python train.py --n_experts=48 --d_expert=160 --num_attention_heads=4 --norm_place="pre" --parallel_block=false --init="normal" --optimizer="muon_variant" --warmup_steps=50 --decay_fraction=0.93
Below are experts of layer 6 (counted from 0) of a mixture-of-experts language model. Rows are named gate (a neuron's input weights, with its number), up (a neuron's input weights, with its number), down (a neuron's output weights, with its number) and show model dimensions 0-255. Each number is 128 + 24 x the weight over its row's rms, rounded and kept within 0 to 255. Numbers have three digits each.
Before each expert's rows: a language model's description of what the expert responds to; "gets" lists some tokens that make up at least twice as much of what it gets as of all text. This comes from a sample of Wikipedia text that the model never trained on. Tokens count by the router's weight.

# expert 40
Description: Single consonant or short pieces inside rare names and scientific words, like m in Whitmore, Langmuir, Chiasmia, or ass in Lakpass.
gets: "m", "f", "ch", "ass", "v", "p"
gate0:146154164147143141143098155155150136151113090141092108137126152118162135109095092154148163088144128091097132107100128112158097119079150148132149103169150122106091114127129138110108112120133134129138074113181123133141098065156134093114134100070137117079100142094122135068138084093132109122142150144127130126142147141126098149093100119113167169125146109158146130125101171126159159130148154111137107119121140139125129097140109156119139111176080141128134124160178169124132100145135117117152075110082111125122141122136110087109175150098141127113166153128113129131092167151127120131098101160135152109131138121141127165113125112202135152108134106137116137133142151143153135141098144143087147129084100132104139155099129164129182106137103120110133168151148135144125129132101119
up0:120132135096143139121145121097124151098131108110122113126079125121128180138119169101140143099141104096147104174145140132153071101147189105130162136155141136147140146137125093099117157132137146137112160102111104128130141162082146144114099112124096097148116114133166160096165109120140145138103129151125120110116184118155162138166145109143141127108092128132144106149167168159108140119101107111094113107114134135145112147107103162160111162127130144131174136102118136111153096111166099060120116159157168150132119114166122152160149139147144097113144165109124119157137125111148102135129118092102145093120117098137099159173140187112099139146138139140111142158085115092089193095141133123094130122069132082129131160109118115131142126186136129163148105139147133095106118124131121
down0:149093105115166109091167153153145139160111119120074174128099142118127105108138082118090109154156131118170171120154128111098130110130152158140124169126139114168149120161096143136137109135132124117143098094147140133126113107181130108140103101120131142150104183129132097121127125112139087166087095139100160145103105135094115142115092132164102116102129117105129130121135096163146096125118111162105147195089133125091103150157113128120146145119148116128134122120117138156155111126115122100122141167102144189126136089156135092095164145139140120139113175110113176102148127155160125136146106116151138143160152175127150117137095149139100122162136092139168096116092105148137126110154123129121166114124130124159134126188129105083172091116156143126114086161109103147143108128090094
gate1:107120128148051159149144125112135119127143142117097127086156115150167114134138113086110105102166120085112143153102088147133111111148177135148148125099186093156164101133116134118110126132077159135175123102178102130125114126121146114137138127149135154160129100112132130118150138113091159127137138129132148070144108139164114125130155152136125127131128142084098110112072117130152111131101131119104120125093093104127127139151121120186151138130147094089121143122137101053118111153141126121134125114168108127084148143151098120163143189156143184108101110127154103143139148127140116143120078136157112180164071138138145115140127098150085084090133165124158099104146113139136158103144145133138152105156125143105086126123119119113153130124131136154118119160100165111145111133119118
up1:109099148154114188118133110141123104152106124117129148096168174149136108103125143089112120124075150139126121153105091136120145099134144131123125119116169123184144122112115104116095110128115194137154140145181117117095127122131158133107122160129172147150136106095105161143119195122026156102109147110129169073129123130104132125133119137155142173141165135133150115137103085112134098089103128107130120147122113123110130117149151115154112093156128089110129123186145097095096110140105099139135123124150117134108124126124130122146148163160135176120131119104143124139126150138092107111106098152146091188114113145145115156123126115113137095086151158133146100126146133155154148101154152126126164140162151149094079126162138102123152130126110132130141149126100168115171116139104109
down1:117127103146123121163128172144162096159145112172111151126138102098133137132133133139147136071129145138077142112147163194117091123138143147087097117179102120090130088117157156147072157133130146160102104131120085101113109134146162144112150062118085133130146133161114138141153137158092094169169101115112096137139138099116125153113104097170151100133122101137132148112131160161108131119123123141142154118135120105118126133094142123116102138141139159093126111110108127152173143111124117156165108166094130140108126140073123121146121085163148125127097149107135138134125130126135163148117119131123089060144182110120143157121116128108196136105107145122146128120117115138132145090162144062100107130120129169135098117094115130166134134134120112131143127114146154142122127160186119
gate2:136140102098132110124135118121130138138141157100066150168089124099125131152115096093113091166101096133137129110124106120111076070174105122167159136146075125105129139144167114102120121098128099108162123131096090136122145174111108136159145139135157179111132128149107150132131110097131094102101137153158098128139129125108158126145074089131152113108105101112160138146162134127119123161108178166153137150135176119157124149134129104136122071178153131151070137126106136165094136130147106158140139100155102143129157130127128117154136140190119147103145143087156156132135113086138169121129130114140113143105101127139138131142104113126126134134111100155079095133126123089123150154150118120145102122166130116098141146157118115087163098106113179148112107099162099137163163128143125
up2:137144124117131148158125115120154138132146102097152132148161165155132134139156114174070138123137163167114138104106122114138146148120120130087074120127148112136133125123142171115121132169180153089133104122175146132143147126104153139125121113163115100157141138087121141179092095174115144082120130142120110175103125131124153104097116096161103127138142137134149121120112158156131116119118073127125088116116125116116117095127167140132124127083148137156129179153116098140160134166120138139101143135115135160122128118149119111087121125141130105091098108166079131154091097123088153144101132158157160122127134166128116150086149129114101126103143165120132160079143119140145112088163148108151119118101102095130152133113108119091177111111134049122107078158080153132125101093150122
down2:134138122118134166145122135101149143142146111117140115118108146143099127129112117146142152125134138100091141122140098149103187131162134085090095073103117169126115139105172131101090110103105178102089106114145126157136117124134175129143101118153124102110139133158147189115110077139118151145148117147125124125140120117123140139172129107129153127128134138137099105126144151168097114101147130152128117079137103092077089129107142135161165161114135142126144133111145107136168140106118057166182108163115074079150144144122141124079113147126113134121091152124158111105095168123153114119140132135112140138162109159131092118060146177103097097146157140122134085142092119123094148174135085143148119141134142112110156082140118127148098128105127139079125131120100108136126146134131107
gate3:141128119117113129148101132124136142124125135089120094154133097136157159133133109137087144168153139128180113099104123128129123160133098088160163136109143105147141149124109144101100173144111104125110143121125163123084111123103173149126119093095129164105134106107109131150104116119146160119126110167137116124068143155136142103116126118124143083165119092111089126173108114133084136152117131159081145116098154114138104124096124145136120132125121197130124106107108124095126180114112120148152116100117125143168143143160114081119132138108117127139145110123140185169087089139089137151087145115141098151157113113142134160174133171107095118111141132153167178088101152117078144129138136109117110139156128088096129145121095121107178156101155156097124122116094176081119137155133100
up3:096135113142143153122092134086142107100174091135079121145076133107106169153107161090127140153182097111133126130116156168125111138129150105126138123134140151131092148122097075168127143121107146154132146109149119101104105155127115134146071123097141101125096124120142129138132137069109130119123117151138119114108145142120112137163164108132131076161109144149116149114160162144117168102179086123129112135095153114158078162136156134185117118116132166133100154125144145134085097138077104141131144144102125152138105149127120127117130141116125131136117149094082137093097138108180143141107105096160138104102097173160127130138130149117131138101164106129068160094100123110148140151129137158095120167098138092099143115134154109108137124079150123136142163093119075116132128121161121
down3:131138125120097138140074134082124144068104122082087084133136095138136101128119124123132130131101134132125136122116090108136104127141120134131150156116125118136104171140124133162116138106111116118134092132153177059103123105154101157127128130124149137118123075137128122117091092105114161129097125075111109124132120143138101107099121123097170087119166103184145096124139103112145141138114143107149119131120162148107097141089149122120098113093144119131113117105134133151152128130157159159123088139123204136088135180156110183130089122146147134099167141133139085091148122131127113160103099140154182147102117074144120152100121129120106134145097149094124124125125115137153098115122153133103145143175109115141150147081105158134103163093138112155092155135136077092099126103116110
gate4:127105108122118138156098108139133125166131113108119162131115125132152118116141129125139131144169135088129123139144144108150094093135128105126161119118142094140141120147158155110118138120148094134082149109122135126140104091150145092131114125143072132165155083103113127155140095085117127163099097096123134117141096105137055141164110181143132152144140128085140138144149139136130110126090146130122126142102153099115097134076174113106123101121133145116141132132125128170133130108085106113122090121091104124157102122106097157126123127108107130086153164093175125165098170148143154096107097145130112146126126127136092110101125104133148136138111137204168112096107103078126097111118097140180120170097154156131090135090131175114103106126085080120109118126095155141144107104074130
up4:123134095134144124153151144139158125102111114110123116097138116096140156130099134135119138159082156118118115157144132158177127162127150123154100202107116139121117151112100121141165114126121147086149067098140142117146122118154143152184151122090098119126096138140125137075139146099110091125116115160120172196154147131163150123082170101116105113130126115146168161116083145125128194134106114110116118174138105136150079138142100144140118163130115134126144096150112129129143137104173111096142119142127123143081141111144167121133136145120101145168116120134078110150092143132123120148177122140120120111124131140117105111154133138118074156147154152059095141159165123154063143139131128116156147126159137151107125120111152139118149131138120142122133088136138175141121132175147101
down4:133164139133131107128111127132111134146129121156118076099076128128187149128120146137169111080143140112171152170103107130109094166130134115160125088164131106175121098127148129110108134157104136125157160146167127151128112108126118102128161168128128124152123166134132125119100115100123134113114126136093159120144138068144160109169128152108146138149086112124142186123121158126112085144131125147137060116125087069112155093130119137117097145091109130165149118119132079124105160129140087145135121132169162139118100120113137110127099095162154110153104085148192146148096155147090069144137148150125120158128142138111113183132138102094098140114133147147133125110130121110112120140084123131112136108136107099166144098136126141124155142111167152162117142154178133136140142122110161

# expert 33
Description: Prepositions after a verb or noun, especially to, of, into, for and against, as in meant to achieve, cuts to.
gets: " to", " of", " in", " for", ",", " on"
gate1:075098068095163107126154128155127143111134118188113154163128138150120095113170127116103174141135182148138134145139113167153108109115126113135072135154084114124091147157122159102169160113151130114181110103122123147126116135149135146138146134110124135110157086122142093121121151161088127097135135137130151127146065096125108128157153132120085161100176118138130127119154093155130104147133121124124135127139131136167106135115106114114139107097087130136109086163140128134131116094138100090124145126094162107137194147147168116097113085095127113118122176140104081145123171139131108151110138160111117105184165137122122134126095115089161118099116125177156141167124135152111087150083126110129113107119123139117129132141085129112114113144131161135140108148119118121144126171133096
up1:094107086118134092154102133160114133123116113148123160128140122145112100133105130124161167160081175161122129163136080139131104107136121159089113137114069119137087133141109129110136174154139139097152071083110129159160108136113111132171095117125121139097153103124129102095115155157176143116116122153134117138123082106131133112148139190117089140109136139131112123134134129144114087129119100152148126129125141136142100153117101092075113095132090108111158115143159093111125128095135100091118095115141154109142163108140183152118107113144112129122105193118110105135161188131109160132127122158126129102121155118124104148142098089103147144081141114156147111148093126135126128155080158107134116100119127132093165095129106172111141117146152145100106131088178150121134137123138172
down1:097143069112074117124134118117142155140157077131168101116149111113171158142151133183120158150144118124175176135118132127090133156097116122155104115103102107147132133108162121084106143163105141108097109165154151145153132100144174137148126137128112183116072111187096117151125129137130139089127107159120122132122137112132124119108115133160114129143116153112138069152118122126128118131147111147126127158132133145164148151156141148122109144124106116157148156151122111120181153084140131133127127098157142126162104131121111091101141147167106196130114150138115169157154108117143147133155135081119071140103129109119113120132137131139176129110125164141166169121104117118115125091145124142114114122080129122160166141170125158135134123119174152117160144170130111183113075128134121
gate2:095111135146103120147108137143102115162117159155119085123141129091123146111131124108123090140145165092118129124132122144126099149140085112099097140117133115128084110169112128176173109116138143114136125177150068133150144115141115106121121102122160176095093123138111142124137132106152125098118115116100150142100108194124138119120139133148110150135111113115134129126153110116118213156183123175120071095113153158157157121112103113156110104157118105111154145146130135144157134070125167102146129145128143074159155181119127166101143086142122150135143144110118176129113172127154104109076120163095100101120141113141099129117122104086189124095109157141124161122105131089137136111127149108136114104163128117122126122112118134128180109121103127138149120146101095122127132122130078
up2:126159143111160148105126132150117137115124097129103166159124119158166122151102109187119143104101142099137128138089122188131135084106148132162126103116122105168139139092097161179106064106125121160114157107116143113141117168144108142128152130132106143144195142173115082126145104103146159189119134167115125166151161108114129137126137107116164083126142129128108121148095138140123077147099118127123126163151135114131177132122150162153123166169138156100108110167105103096123146175158070119159113134096151168125108130151131117194106125110114142120115121107132130124143128117129123113160098134115139160127105144144140156155123170114100096117118085114116111124106129157135114160097137135143144120125138101152137104098149137105103080097121121089127139102155137107131109084139157
down2:143110144104113145132114132111157126132163173152124128160149114119118119128154145116127112112085108108104122136149105183149109119124135154123143126115084129090116112119145076155114159149143118183147091108116119162169172134094173160197093117109149141087161104104098099131128126084138132160133099127149098149120123121121138146128108129147124163114125118120137111129120121136133150119080107111156107116102149107103095089084144160097092153133112167151091130123145081119126115096111152105125108138171198124111101153135164098139101111124103138121106134094140120147123180119117125084132144145122089149151154155128117111111091107148111076115161118151125153121140121127103121170135123161120129097130104133128162093189115074109150121114100113081139120138147145136108171114134153
gate3:118133114165140121164128145094129130141168114127136129087138122100128147150144123091146120120136130151101171137119162122154098097138136093158130134099161139107079141134128187129169122179142119145108136115134124092131148147153128131144123113108141079118104122120194066132145163144135102149101129076156147084103138098079124117163124138127142096117115095111143081167113153145137111145121145107116089177086073091128164152138168140099131161131143138082127125145107081100123100082133114131117130137135141128139125116156093134101108082094117122125098097128125135123131099092113162137102122123152118105135143119116112122118099093123131149130177115126111174123115127129151124129150072125133114110108128125104127121133175133091186153126110152130117145087146117095152139088182155
up3:152127117100135127126150110110128160128126137092121170091131156115123118147160142104143124119161115127148122139128165152124064110078112127133082088116134107123127123122130156137142095161136133121095124152094139064140144092158136084142133118136147127135157147111121087123144141122136150148110117105099129093151157099123154123163113096157165101110085078123189138094126082121181090173142134126077101117095169136125142121143104096125114141132097141083179153157138133124132171104118146126140191116153157091179125123169128062135149134123139113141176109108194138106146105142119139140186106134160136120154136131107122078127135087123134142096134153166090137128120122123120143109154123129125120113124095147094120134146152132149112116127109155133141126115120112107109132118136112
down3:092119135095152104131121129178116102113086153161138102166114085143086081097156128128143169105138123123106119133135114145148126134121128152111080119161192138145158147113138131113125166101124173132132110164078113116107133112143120118119105137119168083074118148090101109187133103089164131116115143143127117085133134142159090126132121130118159168153125081150147142125126091098095142088096143126127140132101108125134136114145127123140146142126113165089127159133143146159113160149120145126131121120101135144124121110175142128130135158114139134139150089132126130094066099143074121144136151114148146160175118110166117159152095143119128139113116124127130121125135133073130139153120124093111190079165169120150168111075166147153118120100158093131096116111116153135142121151152118
gate4:131077144135152112117163137063166100149126108127134165150152119133155130084118136143171115185126125151146137079145123105167160159114193140166119140118099146093105156135140135130124117112105143124105118147150159135157117121144126114102145169112145099150142117148123169132125161151132102116141142156146124132153145084124154105117107147122138121120129152137137131095130145160140161123075138137105116110152092154105153098123134112114112161158140078113142133131130111154147116147143078178124144088131108140156127121131149096141130172135122115149115110147167138130148127127135087105167174105120149155143100096142127107153102143144062121115139129080104109138125149081129123129121167164139109102090087107089105103152140094117128136080091103146096144152179115134159109091165122
up4:152101124110174105115128144109135124131132117160145175158145106131133106106103160134157141149130129087144138120106117137160109173104180095175122118134107140131115117172135135086182122116122166152095130152137101147124101105113117135112164180113088119154134125134144128112130132156126068136122127142129152126144086130120081178132116134128115135113120152133149135092122098119111135135126119102071110135163087105084141056128153123129125148115138108122123178136104108135105111152148068129110136090134137091119128142164110139119163183155128165157114081101122114156140131122137122130111117095127103117126101097125140116113103147108135127152131096054119120152127150085094125101130129130104139159105147067120134083138131095120152156150145119087094123151182122122138120128174135
down4:097104108160129138161118106125137148133126148181129113136106105139082120116155158110149134104097095133140179142130128140130144119110144101146111097117132157148138172120125157125125170120100137119125116160105135161136108122117118144140119113144133105119125142168155128154094118164170097084160134161141166162134139161130164128143096101102123127162159131150130140145131103101134134131117114120171148129090132167157107108152172151149152128119124100124162071172170117182144192096160120183140123121127124160117126105105104110107107131123133085136135142155133132113121080132181150117101093141105156113114119128148116162138110136163106117168100084151169084114082178105095151151119163145104093135102132156155109106152145106138132151120132105114151118123127166127125191117149151
gate5:136136145157090081109092141141128064125110118135149112130127100085150125143121136119161120135148158127101119136132111152106144163064147157183115136132125116145133098129148149118125151080128120157114138144136136104130123087131101053119110156123115161098123165148155179146139139120140126096148140113151125116109155123119128165140119136127134149147156143078116122095159105097134185097163111163082129134099118122116087128149112152141160112132133150147164138141115105079097100137140110144136149137134130157140129137130114141107113143160121129164153124120104124160131126104150095131149176079107115146164109141138132165110160090119118149113127147147140088111109144120131151127116202114118101106147155162131122130122103151174152100115115097128085110098090131153168155073070125
up5:147145103134124108137171144127151137143107113139174073117119127090129135143141099117198126128139130174117099116106138137139133112127136146136166103139118132115139107151114162092104113130130152134132149133151129123170119097121148106093149184158167153138157084104133143148121136143142163099163142132124180101159135113117133142133141162155098091137103126115186098134116137148101182140096094122145133119123093099137123105151109136154133145113142137125160140110184138159133140169158129125126117146160146083128121134160125140158122171126159152136132149138158200102139137169135137116116103107108137073168149130093130135110096120141125127072120102117120109161106141113135146119076100114127104062167173149092140133111128105139112114122186142105112106114163163108131132138110163
down5:065133143133160148145123109116137125122125109132149120144120162142122131173117137130139180133112125121135124108133150130131130126125131122106079130142107127112095142125144132107139175136208129119132120122133110140105120097143135173137143124139106141127110094146161130172134128094147142145106113099152193138117125160123127148129124148141120125067151124139112081109142119112185131121175095141120112130128174132098148173129129163114091122057131132169070096088115114142103134138114107170144119149122121117098155100147140073147145140127121101086094117150061131177111123095110132116124113140095116199126149135171115134156140132114158137138114099114213136104142144135117108132118148164133110139142140131112130117151099142110144136082120111145175137141097154140120150122134165

# expert 38
Description: Credit and arts words such as by in Story by, music, art, chronology, and fields like immunopharmacology in biographies and discographies.
gets: ":", " by", " music", "ology", "er", " art"
gate0:163137125140133160134169092170147159175160096093107136124133118132170123133134140121152075091147109110120169134122132116097160208124153136127117133151095132128148119170111129119115123151149138111111101128099114130149132123119104127092091147148147143101096120128121124125067131157096147134146140135103093095127132099142091061140135132145089178102103104147137111135116142122096177098134151151126123122130105156143096106119110118093113119176171133114122128141109096123093169091109098134115073165092139094128101108142121128166122160150115109133157096192145152141147166103111147150123133110103148110122140128122128113113102148131154105118129096145097124142159119122085104087194146125146157155129167086124112116146121109109127127109111119149130078104142123154143115148110146
up0:163160116149085122114157101147152135132152095112122118134161111145136117135123111109127135148133104107121159151149101162122114165158136090131130132166114108131143129125119114117142093127114172102151125174100123121134168121104124126158099169151132136092160136114161133102162152085122134136110098102119127147133135129157152125178147187102139111118096116088122099126096123141108142165100096105111129166115086185113135109108125113105098145168158121119116149122104117128138145098146138154126138137079143122105135150140138106157142133153107149116167132117176165146139138115095072170125155074163105158116129143125165159101124131151158107116149118105153155144113092129104146132141074086123109155155176101101122112104145115113133174117103137128155098103129049165158094135110155
down0:149119070154154156111095115123155102096159125171087128091166146107119085176111161123150126143143152115150139153107123109143125124143117164155125150076181119104170135134119118144141154137146133128152093112144144085130136137159148090135089146110146100100102119167144163148151122150138127124115185138155136097126143138148147131124109141107111125149092167108148125107144116122118129162150083156099096159135135120101096077159133092115151148132109123152112125172119135111115137132093098109150144155133110099106109173102114138149107122105120092135137139139099122125135051127125136110092115197129097153120122155146157071128096132132168135154142154165129096102070121109130177152131107110142151118141143144132084135110140146118110106151106137127127084093109113132121130148112140
gate1:137093106155146158111077100164084089126100137163070123103092124107128113095122101151110151086123096131154143097123125135093134085119147104151131140133139121106102155105141106108154112060185149102136152112126123147135157107121129115166146130110120127138107153086120119130101140090142152159131121116122143100151154152081130137077102110125175137136105169112153079106104158137128152138080132139090148149112112124191129082136107155169114083153138096146088102151131108108108131128121145134128138125151170143126130119156138112116144132141142146106107094088114129109176099083149135129120148104153129096111120103153146117120114123108094111152114125141113175139133125146163144110142117152136114130133118133130142148153137117120131134095111150130164170148101049114145099130172144
up1:136171089132141123127156120147161144161153132124149149148132138118126120154138156121190129147138170134129114089179180156128125129108122103119119124144098173140111096147118140155129168180132126133131140174120090151112153151138082116064083105168132147136170100152095146145139138133100073114115125167092130125108160146099106154192157182128093113133099078135134129122132112121114106108154147163206142104141116121113131138095152131142117127147125154130104112139123134149150093125126125121130121132133118136145134111128149110127173189123173092150133162195154091134120133148136108108146136121110128111123154136123088140121135136140150126108108119059158120114110124153134093101115156162165118110139102143111134108143121127139161139125130132131091138105141138084160133096113123
down1:093125094131121096090144111122093114171086130159156135134128150124154120148146119111152179114117088113117104151121106095098143077167115132113129130149089138133149157102183093129135140098152100132139129141112159159139135103133153155105106135174100141114133143123100131144150162106101137108148156129152116101193107162158119152127148077106125143124171129141090107119122122093081126089120083187149101119094111144127117149171126114132137130150120134135146116133135161110115140141128120158126149121166108107127143160147120150088157147124121128164189197136110096095143148134157121136150147088149164166141142131143111117136132162123066128141150105119104127121152094105107148161122120166128133111146092157135119147108135141144128107159132139138158128163138073154144131162176118
gate2:094159105151130115094117147114142097122073115134109110156138126078179107149124125123132054118151136151132092078170119150127121135116164110157123122126124137157077130109147131102137085155112127119179157156171128118122121152093170155127133151141145145115125136107145140134110091138165125133119144104159168117105133117158133112142158086130138136126122107141145120111063183129132146137129147074129125157182132096099150125131120104178131106156124121121096158116144106116151090135159120124112184170095123165140115101143105121099121121122150165176151109115095143149107168165112138098119135092145156146118126127131148099104099163116132126139190122151123171115135120090101136129097115132153120128133126171126126144116074123129109104141073116132141124141110133130139111155149168
up2:170084165136169140136158143109103190076145124146139164138139154128093150163130136146102178153138103091116119163109148102108103130163144153105085125120155139116145123097133106131088165127154123113142115145147131129087121141126146156088112139145111127077138151173147119105112165107090116132141112109097131144101131149143109136128145146125145119145144116097128140143128103116172131133080151159133126102141155144146096167167123104071101157145184139108139124128122131154113094088108151118129144115162119092104132166148125154140128132201154103100081134158165134073140127093135157147147154144143096144110149129153100178153117108136091113096102135135106162091133105124152107124129101161155130164142132124125125111155167110120147111092133102146142166137148123130118139114100141
down2:117119131145136103083141075148151117168137082134130098165145099170114170126148095113122131110115113157125121138101103128124137146112070149133128142149111096103154124098116136089146140166104109114161160186116104109128129142129160106147135143150140166184132153107120178145124179157144115150125120123156114129096154157092117174127108103119149122144160144129149109093106165155119156118117126114142151113147097125101140080130131106120142171125165158078056155163102142142097122095110112109143158179102128112136141181143138095118123146139139114117079159110118119118142135161089142147135140112156096113138087126113146107165082099147084118136151156144122086156133137119152102127106134107160109080158169126103149126115136124130106106126139141143136101150145139119129136130102152
gate3:115132138136138128167168118127116080158132081208105096145073090154144096132108177117135148113116073090133121160101162124129155131162128178119085128118103125114119165121159190145107105107139118118119110176119130132136134192152141099129094148189124130156128125155148114121114120112141140094134141127153120156115112130105155158140142168072085110130153117126074123139164149105128139111142119111116139157149115147117159125135087125103111121135103091142101124101092156131097106131112169160136112113113137140151134116076112156126130103113128141143150142147111123162100131153113136155138125137108130164136172140084140177102122138129133133108128160132128148157109083132110121138105138112122157117138146087117145149128172146159107154134140072136132148121167124153151096124143106
up3:142123167110139155082175136100120103137133134136101109160117115144149106095150189159114171140089166116128093137127154102152111149128142095115100094151098113100133130128134119109114106110134156179122135153150140129137105158139141153112127104193122114123111117139151116125107167193112159111123159091114133136087105111132121137136092153084107084122179105119095096172136138143136149135086134134165169117147168175097130121118111129104123101157108125146106130100081131106108114110180144144142135138116140104160135154084103154155154158080150134138127107131101120112146157149107161144139091153127161152095168127086135149129121120128120133101149146157145124138106124139151121147139074121164155127120171076110116118110158175106131153122112121124135132143145118170109108138154148
down3:103154141116124130179152120171154094120157144160131143123108113192126114148129135156159140130129110145135175117118129120105116140119142140133080160110097115147107094140128084148083105104124170141143163096131157104114158094134097154097130136133103136141127138168108117150134134165159123156141143136100159146162166138094161110128110171126159144131149128101169143173134148131169141111139120113125124096119120089137120127116167167124095112104128124186135120147074136101139101160122124113114099140099142099115139102187123173101148071132181107102141115142102141180117130120107124152182135111129148092159142144116130126111157113115111107119127137123110104111126132130116147139065190169121103119114130145165161116120110145133126180097133140120124089168143135102148139145135099
gate4:139117079132117125132144160135111141137122138146096120138128101162150137103131129134191129118134139167098148113112106154153113122131127093088133159186092133139176144120098182150133158112136076159120089129162115150096148165132106148150120152131118174106137130141132092113130128152182136149128117108127142084128135149133106145135138140121108127157138124136093089156142132104111117129138155134087153135052076073163160154139135108125100124138114153126100128128132156198155109143122117116131103101100100165112149146107135153118148104149132137095114167076110168114111164121123144168090134107160136105108107152126083148133127145123144120137144128105108120102095176129131129144139142171096144081122095140115160106137164134108114104106122147095153134148128067141120095119110116
up4:119134118114142134150124126126126140112167057087144115170116111160111097128109117137052104143151128121118138115119168094119121140106178101147124106127147150115103133104176097137137112158116185117141128105116141113123113145085179112130124122125102100142119140142089147134117107099079112128150137155121139138127153138128145123147108118140150111133118150131158177097079124157141098160155128102128125131148159143095111113155151126135159153151150146134166161099113118155115123113150132095142132113171134109133117119160085126129107140083104142114154078200160127111143115143122153072105161171122089145142141107082116095129156102108112129138105142160127142145138117150151140119141106129175121163108109123166144127117120171210154111129155122113111102134154169132157125129167130
down4:120131150131152145157114110136135135139091108099140130114122139099131143144138144072115127106142119119132169165162115117153071126134109105083134090111141107167107161136130118095165111151137134152098123084103135145130154152126163125119123134140125118154138114147137137139146109110147110110132119106173152133129103123101158134106135125158131119089143122120136133140142137056085156157116107117172139132161125162117107148176072117142139112140107127139135152129113124134067099127171114116117147110144108113092083151097168155159108083169076125128095119130092159130105170150164117124117136147131105160139143159151117144154136103127145112117137147135106168082181062133134166143132121099145108100172154123119113171170121136136108131124118077139148136110123140165188129083108152